Below are experts of layer 4 (counted from 0) of a mixture-of-experts language model. Rows are named router (the router's row for the expert) and show model dimensions 0-127. Each number is 200 + 30 x the weight over its row's rms, rounded and kept within 0 to 999.
After each expert's rows: "comes after" lists some tokens at least twice as common just before its tokens as in all text. This comes from a sample of Wikipedia text that the model never trained on. Tokens count by the router's weight.

# expert 3
router,168,219,226,166,215,230,209,237,188,184,276,163,167,195,221,239,234,237,275,187,206,224,162,241,171,175,174,173,192,141,164,177,169,192,219,182,216,230,266,237,213,180,215,236,196,218,212,237,204,238,239,217,249,212,198,181,211,141,197,209,194,144,224,199,157,183,246,175,227,192,235,213,169,164,191,218,211,164,200,173,138,177,203,238,204,190,203,229,218,248,250,203,191,193,167,236,169,190,164,205,151,215,167,244,234,205,157,196,233,198,182,227,232,230,181,180,208,142,234,246,184,197,215,195,165,226,217,224
comes after: "|", "-", " the", "\n", " a", " The"

# expert 15
router,201,268,211,180,187,212,237,240,214,127,203,185,236,195,229,197,244,217,174,187,140,189,197,233,250,225,179,156,212,171,144,165,194,161,227,207,164,219,206,181,220,156,228,185,226,210,155,152,159,241,198,206,259,240,196,168,176,177,183,209,237,175,169,208,179,212,187,236,199,196,214,230,139,224,205,233,172,190,180,194,165,216,268,196,205,188,198,253,183,154,219,216,182,186,151,222,219,186,234,190,226,179,198,186,211,220,143,180,238,219,208,156,168,162,190,175,173,168,172,217,164,217,208,158,128,247,200,206
comes after: "1", " ", "2", " |", "0", " ("

# expert 9
router,176,203,194,200,187,201,150,226,197,151,249,197,198,191,217,179,201,145,186,230,144,148,165,238,220,228,194,190,198,215,190,211,178,224,224,216,196,171,223,242,234,194,171,193,238,285,165,207,192,258,221,164,233,217,174,230,214,198,225,230,234,122,216,201,170,221,269,225,182,168,189,218,164,191,240,208,222,179,158,185,119,156,221,181,177,206,216,243,213,178,227,251,184,160,200,210,205,162,185,179,187,173,193,197,183,225,190,164,224,193,183,162,215,252,158,171,196,182,197,236,215,169,142,171,150,233,220,213
comes after: "\n", ",", " the", " |", ".", " of"

# expert 5
router,168,202,215,137,232,240,204,233,184,172,260,153,169,180,223,235,188,237,259,211,210,199,188,228,189,195,152,205,183,164,156,179,177,191,182,179,186,209,241,210,228,157,189,226,220,205,214,218,186,279,277,228,241,204,219,187,239,154,231,193,220,141,245,181,170,191,255,192,252,209,207,227,208,209,188,233,222,155,187,211,156,175,211,235,206,192,193,229,240,268,216,231,190,193,174,223,222,194,175,169,164,187,177,246,237,206,150,207,229,154,171,234,207,228,171,202,207,187,275,204,200,183,220,204,174,211,193,200
comes after: "-", "|", " the", ")", " a", "=="

# expert 1
router,217,248,212,200,193,219,174,177,199,159,249,211,199,203,209,200,169,178,191,196,149,169,203,231,213,203,176,168,212,190,137,200,172,209,235,222,183,214,241,195,235,151,242,156,156,275,188,215,171,251,179,153,227,240,166,233,169,202,221,182,187,150,264,202,189,211,220,222,193,181,170,235,213,241,224,204,160,171,185,178,181,186,210,184,273,227,224,218,226,168,184,242,226,212,141,226,258,173,172,198,140,162,194,226,180,217,139,179,226,193,228,178,179,204,157,173,214,181,154,186,184,180,235,170,155,198,237,196
comes after: "0", "9", "1", "2", "8", "7"

# expert 11
router,224,229,211,220,240,242,181,246,211,128,240,213,221,130,196,151,205,147,134,209,169,179,200,191,255,196,227,211,185,177,206,188,172,226,239,165,195,225,209,206,239,189,199,189,218,245,188,193,177,192,221,201,218,150,185,207,217,165,219,194,213,166,249,218,173,208,195,213,166,135,175,223,184,253,269,243,175,154,108,199,175,143,223,171,173,232,186,221,199,196,200,231,171,144,174,215,182,191,214,194,189,222,179,220,201,245,198,183,257,218,229,175,218,204,200,201,207,220,185,199,179,221,185,148,180,234,229,228
comes after: "\n", " |", ".", ")", "==", "==="

# expert 7
router,228,236,163,194,265,222,195,227,223,172,193,204,187,196,233,199,231,179,191,217,209,198,178,239,198,252,151,157,264,162,249,171,164,173,201,156,193,241,233,205,264,148,195,194,204,155,188,204,191,172,190,208,213,218,191,196,205,209,240,206,201,183,215,181,153,173,197,199,205,146,172,201,193,211,245,207,188,209,152,207,203,189,236,214,214,225,189,269,179,177,160,211,166,230,209,252,246,229,188,217,200,209,159,235,198,232,141,177,233,212,202,228,160,154,168,189,176,190,252,177,146,226,202,157,157,253,265,235
comes after: " ", " B", " A", " de", " d", " D"

# expert 12
router,191,218,181,223,237,210,194,236,233,158,234,196,223,191,163,173,203,181,155,165,141,198,218,207,196,221,160,174,193,202,191,195,159,171,246,227,162,283,210,205,238,258,156,200,143,196,173,177,129,214,223,207,183,215,175,196,220,196,190,224,196,196,204,236,196,184,198,225,209,138,200,188,167,196,260,248,174,172,177,211,205,158,210,183,235,205,184,234,225,158,197,219,243,210,202,230,266,208,172,221,179,180,178,196,125,257,174,170,191,165,155,216,154,169,166,177,220,185,172,203,181,203,173,195,121,217,209,201
comes after: " ", "0", "2", "9", "8", "7"

# expert 8
router,201,235,235,171,230,220,166,235,205,140,202,191,232,200,188,210,201,190,193,154,166,207,220,184,227,236,184,159,229,185,188,204,207,192,212,216,186,209,239,171,221,205,200,177,196,214,139,244,147,204,163,182,254,243,165,217,193,192,205,229,270,144,185,187,174,239,222,234,183,203,211,197,187,224,219,215,189,181,204,163,210,230,237,178,176,188,186,230,247,133,225,190,167,143,206,233,184,184,135,246,237,198,171,229,233,201,158,161,287,210,188,167,201,201,194,153,239,133,186,178,184,200,226,209,150,188,201,255
comes after: "9", "0", "–", "8", "7", "5"

# expert 10
router,212,229,172,217,202,281,190,231,190,213,258,186,209,173,202,241,199,205,200,230,195,221,154,219,173,188,182,198,197,155,148,185,181,180,154,220,218,214,208,203,216,140,198,180,195,222,211,210,151,232,239,204,221,209,171,181,212,210,219,217,246,185,211,217,142,212,219,200,218,214,213,227,159,208,189,204,199,164,220,159,193,202,218,245,273,173,202,227,182,200,219,286,188,187,138,212,226,196,200,157,189,233,158,267,211,211,134,195,245,178,200,211,204,191,147,203,245,211,222,176,226,191,227,198,105,173,255,217
comes after: "\n", "ed", "s", ")", "ation", "es"